{"n_layer": 14, "d_model": 256, "n_experts": 16, "experts_per_token": 2, "d_expert": 192, "d_shared_expert": 0, "activation": "tanh_gelu", "moe_layers": [2, 3, 4, 5, 6, 7, 8, 9, 10, 11, 12, 13], "router_score": "sigmoid", "normalize_top_k": true, "routed_scale": 1.0, "balance_loss": 0.000709, "balance_bias": true, "router_noise": 0.05, "init_std_router": 0.0194, "lr_router": 0.00101, "vocab_size": 8192, "norm": "layernorm", "norm_eps": 1e-06, "tie_embeddings": true, "optimizer": "soap_variant", "lr": 0.00397, "beta1": 0.95, "beta2": 0.98, "grad_clip": 2.0, "batch_tokens": 32768, "seq_len": 256, "train_tokens": 262900000, "steps": 8024, "dataset": "wikipedia_en"}
Below are experts of layer 8 (counted from 0) of a mixture-of-experts language model. Rows are named router (the router's row for the expert) and show model dimensions 128-255. Each number is 128 + 32 x the weight over its row's rms, rounded and kept within 0 to 255. Numbers have three digits each.
Before each expert's rows: a language model's description of what the expert responds to. This comes from a sample of Wikipedia text that the model never trained on.

# expert 8
Copulas and word onsets. The verbs was, is, were, are, and opening pieces of longer words, such as Chan-cell-or, Inc-orp-orated, Arch-bishop.
router:099198122130085133113116135150117106159159117179155129128181085114112172158172140132150157120127112138099100183151106135121116095097077142089139140129164116126151109124109115152186164167187157177126066111100170124160086124120100126165111070158108143132135140106128147101146108186143133105180161100160167139152153126152127092097114066093118135128167088165105167153126165157118115135102

# expert 14
Table codes and capitals. Capital letters, abbreviations, symbols and spacing in table cells after a pipe or semicolon, such as NYS, POL, $, L.
router:140131149117137136168160160143117144141092097156111013191153103147132138130074147100164121070154092220138131127112145144138074201109150091093130146148131193107111114130115134152108163142165177198162145118185168151117154118110077136090044131137127101118189088106152119149129088116168150103126162139165131117114137111195097129099085120091121150135177090121070148116170143136166145123183

# expert 6
Common noun heads. Common nouns and their plural -s after the, a or his, such as film, series, album, match, areas, building.
router:149146093180108171105112089172080142157085109155121099111193120133143144135190097114089089142109071215129125122146120119106072128143154132134100108108170161117191177122115121123090104151121183195110150132161108180175074120180183073098154145122150088129144050096177081145170078193207116114087112157141146118073162105118128129069106083111109153103206139149115175133102115116155129177092

# expert 0
Name-internal word pieces. Middle and final pieces of foreign personal and place names, often in tables and lists, such as Šara-van-ja, Naj-ran, Kun-gu-rov.
router:158127092181153083175132209121109133137149173110155083119148104147144223123072137138117142135092125164110101079141097155120115166157127065215110093143164135102093150169152091146116130204112156183124112179143146194086130070167139172136074086148203110125109132114194170148180114128158109056113127141138146144085132151150125123069110134114142102140120138089123169108130144114119117120153

# expert 15
Name and title fragments. Opening or inner word pieces of proper names, song titles and rare words, such as Mc, Sch, Pa, Rub, Break.
router:106138099133143116146179147111161137150118098131136049120138120124069158185154132047137095145135120145135159056181107161126124108142133110142103097168118123089134166179106107198145169193115156145150122167148096158154161145127077144095093123141166115108182153123094151179165068092158129123113127084167140076113144094180108084106134161102084141159110108179122105072126147158146144128159

# expert 3
Determiners and possessives. Articles and possessive determiners starting noun phrases, such as the, a, his, its, plus possessive 's and the first piece of proper names.
router:143131108090096134133160149149173135171102137184085131135134117214156100151168110084112127128110117147112165095141122191081126121117163139074091137115135118132089160174167130174136132085117106130088164122100139141135150140139083153107095067147122141140107149170162124128152112131234106104142065047153103154107124083116077102113158047089122089093104122145078114102128075100164132136113

# expert 2
Learned word fragments. Inner pieces of Greek- or Latin-derived technical words and prefixes like comp, cons, pre, as in aqu-ari-um, anth-rop-omorphic, Paleog-raph-ically.
router:142163129169103167122138146132090182119086114136150159132147093151159125159093137134090100145134142157138114125137061169101106054160099132172080116106152094117130105107214131135146126113119134155153122116102138146101073127140110089107130067146117094135203108084138114108111071123218088090106105126176136157098122087165084106084146121108108104187204195135131171140212145138077125145167

# expert 1
Subject pronouns, auxiliaries. Pronoun subjects, relative pronouns and auxiliaries or adverbs before a verb, such as he, who, had, would, also, and infinitive to.
router:105116130132128162145101135132125099129149126107169149133112098128115128190144130100133076197103140133191169152117158134127135122100081130136118168131074180107095145121119104167125176135054118137194152117101162172140174116153076109161092142158147132086118166076108149134141103121152087088059162195167157145110138107088105107144142097110103175081157091161105078114149129178118127078148

# expert 13
Numbers and quantifiers. Numerals in tables, statistics and lists, such as 1, 5, 112, plus counting words like one, two, all, this, many.
router:083179110103155123186132184173051143156065116172120155151137109174151128141099084107122124086104081141128108118116149144199114146085174146069090102086162143129066192143134181159182162111026128152102131137076220093117093171166115116130138096130133122129129056151152190188164111113102141105138140130157083084150116058138111115145134119141078123150115100124135106101144154130109093149132